config = dict(
    num_hidden_layers=11,
    hidden_size=128,
    n_experts=32,
    experts_per_token=2,
    d_expert=64,
    d_shared_expert=0,
    hidden_act='reglu',
    moe_layers=[2, 3, 4, 5, 6, 7, 8, 9, 10],
    n_empty_slots=4,
    router_score='softmax',
    normalize_top_k=True,
    routed_scale=1.0,
    balance_loss=0.017,
    balance_bias=False,
    router_noise=0.3,
    init_std_router=0.0153,
    lr_router=0.000531,
    vocab_size=7509,
    norm='rmsnorm',
    norm_eps=1e-05,
    tie_word_embeddings=False,
    optimizer='muon_variant',
    learning_rate=0.00476,
    beta1=0.93,
    batch_tokens=262144,
    max_seq_len=1024,
    train_tokens=847100000,
    max_steps=3232,
    dataset='wikipedia_en',
)
Below are experts of layer 8 (counted from 0) of a mixture-of-experts language model. Rows are named router (the router's row for the expert), gate (a neuron's input weights, with its number), up (a neuron's input weights, with its number), down (a neuron's output weights, with its number) and show model dimensions 0-63. Each number is 128 + 32 x the weight over its row's rms, rounded and kept within 0 to 255. Numbers have three digits each.
Before each expert's rows: a language model's description of what the expert responds to; "gets" lists some tokens that make up at least twice as much of what it gets as of all text. This comes from a sample of Wikipedia text that the model never trained on. Tokens count by the router's weight.

# expert 30
Coordinating list connectors
gets: ",", " and", " or", "),", ";", " &"
router:133149164140216151175125115119112088142125098136078111114075111109182128138112139109125114198107164091167154111127101153139176206157136148132061108104097113095139161161060124109134107040144163
gate0:135128090120201235091157095136131125225150133094115102160103186128140152095135152130093127117128159160127134122125131152115157189133124115089133146123147155132156153146152131108146075149154126
up0:146103102112142174093147118151117154137098104132111114126133184168086165115129137064155118147127107168153218166148195185114089170080181094122122107079116101135136195173130124142120139147080134
down0:117108137117127148123140083086093128091145138106128078111105057092149103123216127172084137115159128099151125150116176094120145138112097151169072214124116152072134054084133119109145121115143099
gate1:135123162114172152154129085141116094196133123152143199110135116092137110197105156127130169108149168117190165130131054187092153160079127079115108139101092170144161147108115096135114091117090141
up1:142128120117077147126123111143108165101116172162103050108139112100088098096138104087168101117150072132064110078138124123145128136139129094127135113143184088129136137124136098040171134165146154
down1:079113135140209181151145164164117174097076122109141103173128139176142114157116111227108168132106112086105120133076153096107108168093068111098107162120141132038144139164084138163132096129096136
up2:128128128128128128128128128128128128128128128128128128128128128128128128128128128128128128128128128035128128128128128128128128128128128128128128128128128128128128128128128128128128128128128128
gate3:085162111118126194164128152101117103148124133144127147077186101130115068152092024143172124110110199149173119128157175115079131137143091074112121137040106139205099100090062083142133076088127125
up3:143145112130160156202192138106139142107146138157127103144184113131182088184135077035112167101063182063140131151143149120108121132139112095131172155059117108138140102138098132090104110100084147
down3:096164155080139151126091176121181116135079190169131103140112140134174137128094115145150095091146191171155157092186184132104130115105099087126059124086141115146140067126133141112115158163126072
gate4:144169100111144124118128133065115128100235094083137112140122125120120077113160110121145091168137159119171114056152120131166153156172170132141126099108095110108130165099039157165140130081088103
up4:106106124148049111156136132160115104067081184152097130104113079158101175177134142117106127056147107116055142155122158162128091111114060112128128133158122154173119088120154106117180149132159174
down4:096162121080141133153154109154144174126134097158079123131082149103131102109075147109132169110157154177159188124142096117077150142158183132131149092130101118188171090092135125184079077132147075

# expert 5
Definite article "the"
gets: " the", " The", "The", "'s", " its", " their"
router:118129181150096115124198123106091141178094151075144127132118093106149154142131153178108055104129141197120148137118179110151220149106158116164172115103131153122143091154099147168116091101107118
gate0:142086152094200186147202161128093156124084108156129104154118141235109148113145094178117115132114071194164145160107202107169133091193140128127072123137153143110152115143148163104080130146078122
up0:096150141146037105129086081082119159143151131078115086129187108155141067135087193100099147102150164066072109137123091141129065103125109141081143058133104115138163138110142108154126140095182164
down0:061162158098180145189214156156131116116133119129154179081100098114150100166150120165091117098123146051109101123146152051132099085097111140138128144139146096103113112145185100156086140087120093
gate1:151116194100185120096143121150127075150138105107107082112072149171184113170200138132091119175090178131117120108151131143119125188152114045136148099108155101106083116165146134140112186098107159
up1:134115140085166149137111124154135069096138133103106152191076126132159084140125099148106165109136100128198039149173118109146176136137123084067176154149138197113128101127087132157139069123122166
down1:097143072120121181127110164100159121142117158209130172159168097132110124183159104118103076236110158138125122112120094133138049132124134106115118136136155129098154129166154119152148148158131161
gate2:129141104194184171101163104108083092129169130106149174123073107158140136108109152126152143132103120139117150146122153051080162173146154052181112153087111119168125112122119121103080140133182096
up2:118194086086126174121100180128141112127119097160154128089064129165099117172164174139128174135117189075197122167161130067127139138103083160147099068126176114127110168136125095150131104158116148
down2:068119126092161105145122123106137153136112107155104148150137097129130112094108116135157110082167120095133103110102082120055095079150143177148157160108108202130139153162140103130116144105088091
gate3:116117145103142157090144121157093100153063146121135078115141144148144108161178092187117125132125113222058144133037166088123137144134131181165184118118166149135125095087148194160128144165120139
up3:178121163106178129185124057104162114104128161138093164067142119109099114122139092089087136118178171079174117123162120132129135178125112107104084090166130109162117095166074058104131134158088149
down3:133130109086125182115129154239149084075104107125083135126115223122078106125172116174140136202142215175075121150085129123107115128120134121136162106150159132128148112075109179108150174157093162
gate4:132091111153099140104145082119167107155149139120129138053109132083139073113088165170141102167103175125176188108121144128084152174106110067141119208141105143116175111149170153187159081084132133
up4:121171108160141129144118118133105098084116168137089141125189099103137170118101116130138154164124126117102098106126146117154132170097133199170098149118062152086096099129162091075126086091072090
down4:101107152108077181144123124069064146123145122149085139178083114114149082134138134168139133178132077122165132173156105147077125110161182161140073110087127156159135186051182120091112085120052156

# expert 2
Prepositions after nouns/verbs
gets: " of", " in", " by", " for", " from", " to"
router:151166129178153199093146070111134115103112106141094106106144112140217160133098147131102151136119127146147125058147122101115118163112161111139122118132150099150170148183136148157068083115112179
gate0:160151082189174129139129073105151136119119162084128140114110126106064142195107147094131140116107114130070121133087189113118127157158139160117133165109148136154118170149096104184070106158059156
up0:124117119159175182120185117116155088123107113136110157152124061108154088138194081153114167114106107113164145130122172079162134142089154146113125118133182151164041109097102118108099143094143130
down0:163114118131079124093160139159105148153111058139146147093130123118195110053129125117103115092094062149145121146119084156102187124133085175035082152099106072154125143141083086131167078132139098
gate1:163089083115187126169118093119098096151142122111101081134138052179168145088101111149104148130165124075079090129104173145178135102114160114100142146119108136070123130157156136108105142128141145
up1:184126140142140092178172147170133140104143161137092128086135082129126099100066077140178098148122130093120146214108080138093138126126159110165142193117139049042115176119132168118180184131082099
down1:156131086130112124127114118137096104106109147095123141115144140133103136121124114116062121068157159129141135117101112122136076162176094144071115076083130106103126107147189112119067140132099171
gate2:095140047146177198062186139113124088165055167135147152141108157123126162137154077175190122184122119147150162151159126130103096145099153146112069157148116156135207184180145111117139093119143147
up2:083133149144127104201184102116104113198106133107168081137165136102081136135144161126025111106130130119137184115162179068179115132160121115143126156123105114068196174152105161130173131132112119
down2:090134137153121089128177042086158102120143115119128102096121138123129056081147119111063157103141085127175130150095168122102166117147071145156129127137123098178143139161112164134172119208147060
up3:128128255128128128128128128128128128128128128128128128128128128128128128128128128128128128128128128128128128128128128128128128128128128128128128128128128128128128128128128128128128128128128128
gate4:094083188161151105106169073079100162078117145121098143151104138092103127092117097147151144112045008120104164112106136125166105152111114107084100083130198095123150157151154101053085148128102125
up4:130139066101154176109187153110164054138093109165119127149181196178152079153156115021159138115118135121065096079085072139140128129100125117128093126140110128170154135138065109152095143148153124
down4:191108077138119115172049193197191104107121165123162093104122109151135153126108098100126131146071089108139142066094163116151150159161132109167108131138141113099087073128185150124133140140113108

# expert 22
Small numbers in data
gets: " 1", " 2", " 3", " 4", " 6", " 5"
router:136121106097076168096114074137064076081070065114164110138183185124150201083097092102149132105064159137110094155145111122085148144131123183114107120147084141130093131084100081087148115161121063
gate0:081157113102134096090118062114125124101145141151130113145133173139106156151117118175176180070154108132109179151094128092138144158127095115097111073061129162112117195098129121095106103163113117
up0:118087127115137139116115080111167115131128125144122122182122142137094133146146100118188157121138135129228140143094117163167101184177158082152113038133130156116082161138124087111134139181073153
down0:110124113080094138150136118143169185153139160139129068126126069079115147090129114121176121101114080136071109143100152124143072154093135214133163100088080101099180157142075118125199148182158184
gate1:109112134156137131059133035114201100145136102176153155086148150141146149095107096191121108087093170176095124147111155145158159160081129146147101150154101162090091149140127129133183109156184125
up1:128063085146176100112158124150186109123139100117172123157156106118116147171098134177123163118101141109074108134105063137152107127138167217122146091134084152112157071135127158116131162106136099
down1:153094180116112090132072075138170097114106175134172152100157116126113127108081111140116112132119149104136128172167139126107180114076134147195086122099105142120134110131150160110172108128158151
up2:128255128128128128128128128128128128128128128128128128128128128128128128128128128128128128128128128128128128128128128128128128128128128128128128128128128128128128128128000128128128128128128128
gate3:133149153062137159136113068092133155114071105104190086117102162173133164084145096091099082076122114102109161135129104083125157165101106104152077178149150127139099157119142111091095137111100117
up3:138124122134151138117148122110150136149133075089083107141164133111132145150173086139128146147106088162142142076155108051144132255101119121084114155102118070147072126122100189061112166176091122
down3:123154124154118128167109075099081149052170171055091154128116160127148146117131132062151149139161191083067151119131096174136146092118134177120165157162147119131124057132169124107110111141091081
gate4:168153085116099208102182085148082018167086128104117056044107109195135160110098070107174129092049115091164116092091149127111154100152107146121152145136135136148125144117122164086153112163136116
up4:115156115103124170102125156129072157155117118132072180133095156093097057131112158172189170161156108190049192137142181180149099113138151116148190137141158177154109093131137138138162149143086126
down4:073141130150177086167119097124157131100150142175146141163124102122126176127093217172121119109137143111110195135142104079157113130160175078118144081120141121135119118176155186139107180138148091

# expert 3
Clause-linking conjunctions
gets: ",", " that", " which", " but", " who", " as"
router:176122171146204123099162155116123133131155135121131144192114208169157080112145123143164132155132145075159137183083160127080154123108171094178104124091102131151171128153150134097087125172157135
gate0:161080121123134193149176130166152101104107139113091128106114176146090122098160156148153146121147151148141173122179075129162133093150151109139157093121128116112118136072151125021174136088134129
up0:129177106147056112091111102130155122119127123132158140132126150136137138204172136106077135108151220136103110068173121164152167116085134189065128142153140138171133097170107124183118118142147126
down0:133113076175076117148156113142142201124124122124145135189140062188109147111073117068134136145193126141177174125116126142109095140130101094138166167114086144121109162131102092102066147106103120
gate1:131114120126159149198139090160117111069090090141111094129158150142065174106138086142171166150116127137093126103092199159154116163184130129105161113109178094134129094131177129139166102140143168
up1:134111144102096113118108142091158160099073119151080169130119090173140148088150174129153125131108102113149091111138134090111158084054150143107135116153160118128183183156120166104030140148136084
down1:198152149119125113086147116163109118156093114156091125120072145109115190215162117128130176133098092123176169149141122168125128092132162154174138115163173146112087114166157081090133106120213179
gate2:157084106156124155083170101160118086155150085149111169172095181159125112167144068134101138144109125153120150161070174137121101134165144074096087132131112115098197169142181122111112125165065124
up2:093155094107123134124124081182129113074099074106159152147087115143148179106106135096120096149132107139122146139032185131149119165146116114109133177222092132063126133094143145085137056136135118
down2:170132087160100131179107094091101145155119188148122118130098120078154135164156076117174133169134100146143127155126082150100136136132182154159071160092160181127105062101107121118140152074155144
gate3:116119105114170185123148165075070130164150132104182135109140113096126155138087138161150147148102148150153134099152139150160117162133129182072066050078131139094187143124138181113148154106159124
up3:153145083180147135078107093157070152077161107116100145103113118119092127134061128140142087136135115112120109117147099175123114068081143114141077107118156052100144167155113146154106133103103098
down3:135156130113067089119199126121136084127128032142154108114141174194092155117077118112126129164142131153106119150138130162118112129194120106155100106178153217132152136092107105154112135112153143
gate4:155129118093113110135136176148094140141109092111078198186096163153149078105146162152080163175168137103146170121093134168101177143113132075116154158116071134108136161172163123087128151120169133
up4:139113105082166071145130121130109135161126134140096108161075089140169125194088131126088094088151095083085094114160176101142129163138089142186148085191121025144120147143167179081122144150127133
down4:094144159098113161036151129129110101082170150148141177200145152135157152148157128129119164137140107130176094126165160155091153182120145119118066076058085134168146133130104156081120125183155084

# expert 6
Capitalised word-initial pieces
gets: " M", " P", " B", " N", " T", " F"
router:098157144075099122087099127187110126206151150182161135116096090174094100156178079117092100142097149109135129076122128150155107117104162164121122160101154193101130105114112103086107103093152079
gate5:078172102127081142136123077172094110150117087095118055129151156138116087114147099109087098168163126099036168117077162112121141165096122179090108126109094143096113112111124161107132140092130082
up5:123125188097171121140115122106102104131066099086109162118126113159121129140118177060125120096149162115147108074147166126096141083166064121128110116130184149139176132110125092082097090116160116
down5:080105090081064155074119129103115165125115121064167128182103139129163144085119123147111202116138085143127164164111163095107124091105131114050118123184162157134123123113106115167151130142117098
gate6:131083164130192131083151138162081070142145134133106104162089090110142120112164120159076092137171107125186188115209080100077130098116096151130063163157119141106143189106106152155097080112122131
up6:148154171111116065094132145096177113157129130105138169106163091150097183012122163139139122113077153233068120131090166069192114169108147143148137129132128171126173138133114124160087169113116159
down6:157180131145174145178124099101198109155114165162122153169127187143154139131145183074095187116170052180168115174076130149175101060062095123163094106094147174066131127131090121142197167107165093
gate7:128128128128128128128128128128128128128128128128128128128128128128128128128128128128128128128128128128128128128128128128128128128128128128128128128128128128128128128128128128128128128128128128
gate8:090126140106122105137128068151105094175126112161100139095113164125142115103116118105124137180084174091162060119121170089116093135113075127161129143103106176072094117187192127089135060097186132
up8:122108096123137125171057111126099188137155103109177145163155152161089154147205082156152106137134063174036151116155118144141106141102144114134107151158134140147105145098107141115061128106131143
down8:121058115122165115154137138112134122123117130103120112095127113152138071168127153159155156129105173106096198167161090155128123124169191090124091117170146135134163155122084128141140079109103087
gate9:139178125109146180037113128155126107141114154144139125132119133146146099156126144092112142133077132051122099091141130176100189149132096134130116175092164096074132104084129200183051101079090121
up9:197108197118159100162140085159159104104133066152000180113129122117132155177108089143130189130175179145123149100181155093113076151113142126131158139157068114097172129166118134099178152123122159
down9:124130156134140101114099100139139119098169171164100120090138193136183110173158199098054103117128160133090164139133104190129125121140101132120127134192162141185114098153156137114151119058177123

# expert 9
Articles and quantifiers
gets: " a", " an", " the", " first", " A", " one"
router:096135210172111126102126085130117084167169143176143132138186112132095083167134183130110127093127112106186101096127138088158213159150139096116090085134123148119097131090154096157186147110161133
gate0:152131123156123079132117164136210129146117133166144120100095149159124113131255123142093176128099148174095118098096129137137179083095111121151121127100176179158153202135112144121201124133093092
up0:108073080137115109071148101178152101134133125128140147162151137129180123159123152101133139064017189191107108131143128090105207170119097093157124161147142129112145113098118143081190158160122173
down0:134154131117122133128079162094085120156122081168120102134056141102098117175086104104155098143133132141100168108141177130166051171104121178170142118157047049103193166119151146175140098176084180
gate1:149149172161123110073158107111117104106120148211102138113115123146126084210147086168149105084149090087127141128111123082128113154114175157160099085081104128157193151136098128175120159147084153
up1:102122142128161090174156169094132139124148094078143132109105127116173141142212140143123117149128076124148132092105116091082113192124102125163073124123119140139120116128090138118122100051118138
down1:098120190138130100121151097142098106135169108118078103113111116068117085124134117127085100113133103129117109084179094125153179081072189108150120147146139081140140113128150146042103174116146124
gate2:109114157167118203138139106116156098134134162172184119143113103111153096180132089119109146127149156142148114097092117090178222180154145114120102127117137142034105161107150162148128153099098114
up2:126115129149115118116142141180115182116112158108113147084159134116097107078144202060122040109141097117108114114095118140126168141122157147144144128119081111089140099140079093144145154135151117
down2:129091089043126155132100132111172158145111135097113167159124149107141138152094153158096171120091115061092075148133168065094106125048134140095174135123180119149121085128153124110129085131104144
gate3:151070163142189143141128063149144072112099106135185122147126160195128137147107111128109100114117167111137061164141174072133201176135143146155146132143156092100076109125167120111142096173140136
up3:182137074114114074131163149097101193100107128121100157130112119172127066135133157082118127115079148128087121134157073138119124070144162131090171144175129138166140093125092115115127132176170100
down3:088153111149163140110123104084137141110149147121143152138105130083112188165125109138143100171122081121110099174141096171151067186136162157132135149114120144127095113178126110117180083113130181
gate4:153151153152100157134152125150150040160141133152211155134156189099100143136105127125118156106107147106132133106093104150152180132079160103128133077126161167108183176092086157196135093119088119
up4:072067172051112092099099113113119129078109134059089111089151115115135166145112148108130110154122146136112168178132085097072089126138133110167135164162093117120092092117176114090112150116170131
down4:119120127117137151084126123071149157100118145141137146111140125098114114070101114185144130156054085185149148087100169156153117108089113105171112112162199091077155076144113135088085118040200142

# expert 0
Spatial prepositions, On
gets: " on", " for", " On", " over", " under", "On"
router:168158110119095134147163109130112102149123033099096157092068115134094137115113129136127153096130080149153108137097178128134154121162164115077158190174142156182120164104107095077148114147115146
gate0:145126123171096121093146098132132151111123085132142124171027110095152136168102050141169140105136108072122125161111044139137146102168144119102208160154091143156100125060152154135086082096124129
up0:061160108160094087159153188073120175097122202097134132112143144100127170140076119110077124054083156107151130106164086142143144169142165150108155109084145089097176152102124211130113118142145180
down0:081126123155113083125141094119090135138117105101109151129104086204126110076069118119153153155146138150147163083171166106128145130115142119085154147155128160152142149101160115109203086101107157
up1:128128128128128128128128128128128128128128128128128128128128128128128128128128128128128128128128128128128128128128128128128128128128128128128128128128128128128128128128128128128128128128128128
gate2:089123112192135133115112102155127080137140094126116168105129102131141165131121164171168109141117081100143086133097131061130131140195168153131140137079195131157164113115090110085135149105129148
up2:101133148148147177193151170110152065110140074137130144084096159117101133098142164138196182116070147116088092133063185120123142123142114153117169140094148074178175169029158121128120158102116153
down2:079181102110131147138113189109111112151135158141106133141156123136153193172205102135163170157110137081104079128148109078158100139109126151165095083133093114131150147134100098075162048143089114
gate3:128128128128128128128128128128128128128128128128128128128128128128128128128128128128128139128128128128128128128128128128128128128128128128128128128128128128128128128128128128128128128128128128
up4:128128128128128128128128128128128128128128128128128128128128128128128128128128128128128128128128128128128128128128128128128128128128255128128128128128128128128128128128128128128128128128128128

# expert 31
Punctuation inside numbers
gets: ",", "–", ".", ":", " –", " /"
router:082158177162127104111126121133130136098109148100109126123140107155117084105102090102088117101158134105063166156141102169078155128129150085130059167158190144091182165118070120107128098104079120
gate0:113139075140163169172155115157177106157139171061126065099145146098154137108151106130120102078158148094103187173103081185131125109120104100160081171150132165105204084121128135071127112120100100
up0:101110200164078074179109114144122114108105046132139124162144164169113153100116101132103166165132090188145137137170136111128133163105136202112119087118106153158105136114130129164140138134123162
down0:123093130124188142164155090071085166132173156090086123134147094141136078141091141136097118199139132162116155093144119117133137136145140111122195136082114098118106117136112125123116125129111164
gate1:141118153108116190087060093153120108181117080161073040135122165141122081120082121138108146147146163099178139086181114120145149131104129104143094182088149141144102179135100141159146107135112093
up1:139122168204117153115131130147099134080168079116139060109214192133116117131149083065114117172162131170149116119165163147198120124172119117148117120120160193147149159152165158123098101170124113
down1:080111055086084141073133138132104183119086125141167136137131146147136094144117065140147189109156070095076141157100139145146122157083121163131126116097145078090105131136144117102169131113158062
gate2:082128190065128146103196088102133102088148157138149171158133169175095080094111117122159134166104173102089157158114120178153121150165170088136120111127202100102161119085124095124159156110107104
up2:111135130089126153131143078142081169117091152169129108175141136149133083074104118129149164131145157138179162128147143149107105106165112122138119120048149139047126145148161121149143128081126120
down2:158084099120175161138148201167187082132191071093154147125141122129130133177117146076094125149157086090157121166188181133126123158107167121213063110127207095178122164117117133100166066158148144
gate3:085148193154101148124091135105138133143069141084163125144118154190178127127127079153129119149187191149140156173135099141109215145130160118129160107119103141126148136177130115111056137100119091
up3:116137107153119135113144135063090179151084154149133160133148116173178137133114119122149125104054089168064092100122078134111112082174102118103147146141126133134111145091146111098122224098107082
down3:152127092147109082126091154164138101100089078117100168165142087082175168169157140130107104165167102115089123115096143140111127133118130131130138061096134118200071089124172154167156130116130087
gate4:114084138166155114182142070103153137113096081139102115120154070145130142145090054187148096088120081119166108156119155160170137154189104099176055206114139067084085172079106156141171069088132190
up4:125209136204106146091168146128145078061142122094179143134059148126143088119120162100125067160149165096143141158163190117145112146100149105094052205098174150146114119150140142126107110183127156
down4:168130165183171169140088120151112102150111133105080113110099107134126149121112140093078171122111106152174143097155099088128134151116096117145102128024161072154102146100139152147088124105162144

# expert 26
Hyphens, quotes and prefixes
gets: "-", " \"", "/", "'", " un", " inter"
router:068152121155099123121080098177145150102115089191122101089115141155081176082137100149199194146157164146101194137134093106081098139159176136153083179070086098107119163168151102127176185151118137
gate5:116146116133158169133134102142179129183133071122145090110099124160121138165169121079161152114148150209066078133137156131148093141169159117083073157091075159082137102125076158107126143113126086
up5:099148148160164118120060168131102134119093141131107154083180105106136135069097155154094162139049171113126125114165092124135078138068099095129180162186202160182127150074194095194151087108177104
down5:148111161155106137107155112129128097098145185161110148132180083128141106198109186106133126149090145047152186086075177100130109125113071159104156101153181104178152152108127164159181145139132155
gate6:098095086162134155105116119156187061153097093129178118172100116140094181165149130132151114124122137135113126189137129102052157115172135155075100127132151143097171146172128158147115144112108145
up6:130117111128147093136084150191089146131108125149125174107102120126174083119160150090128064100138089105143131125160163182136150146122127127150152102125155181114106105077104134144133181121132160
down6:070165143105143095133104149104105113126132142146157112103149104122155105092081168085131136175153187138132187157162140098137137122146130163120091152167114145121136165105144159095116124074099119
gate7:189107121122142167068114127108111134145125130162132100195101115178151183197106113148168141149105113080141073140168084175137107109139167055079103119072118085114159170123159120131145165133095107
up7:120116203119131104194160158084180138135197130143136198104145063069144091080098170109119075102165131134138166136123086116130128115130094180151136077105166142163095152118100110134131103182178123
down7:080120111138121117132080131095115131154111150133181140194077150162170147189142124113092149106099128129195093168148081126190188174161132151088115125139170112123197140139191106031137079150146152
up8:128128128128128128128128128128128128128128128128128128128128128128128128128128128128128128128128128128128128128128128128128128128128128128128128128128128128128128128128128128128128128128128128
gate9:077154120131185151114134110160055134173090146126187119121081129130145106133154094169195152183111174120101130135096209166098163049138127130117168145109044137132154192142141148129151152083126147
up9:146108129159117138100121130164096137141092141101132162145142126186106138083148094177161112150157137121175113125095108105168132088150168129092101131095118169163175146126079116149113149122159184
down9:099095148139168089107157104083142131136131142098136149111191144187176122090120095127098155104095104128142093181170105130153157115107139108186090077155123069123159153175153099123087101090093075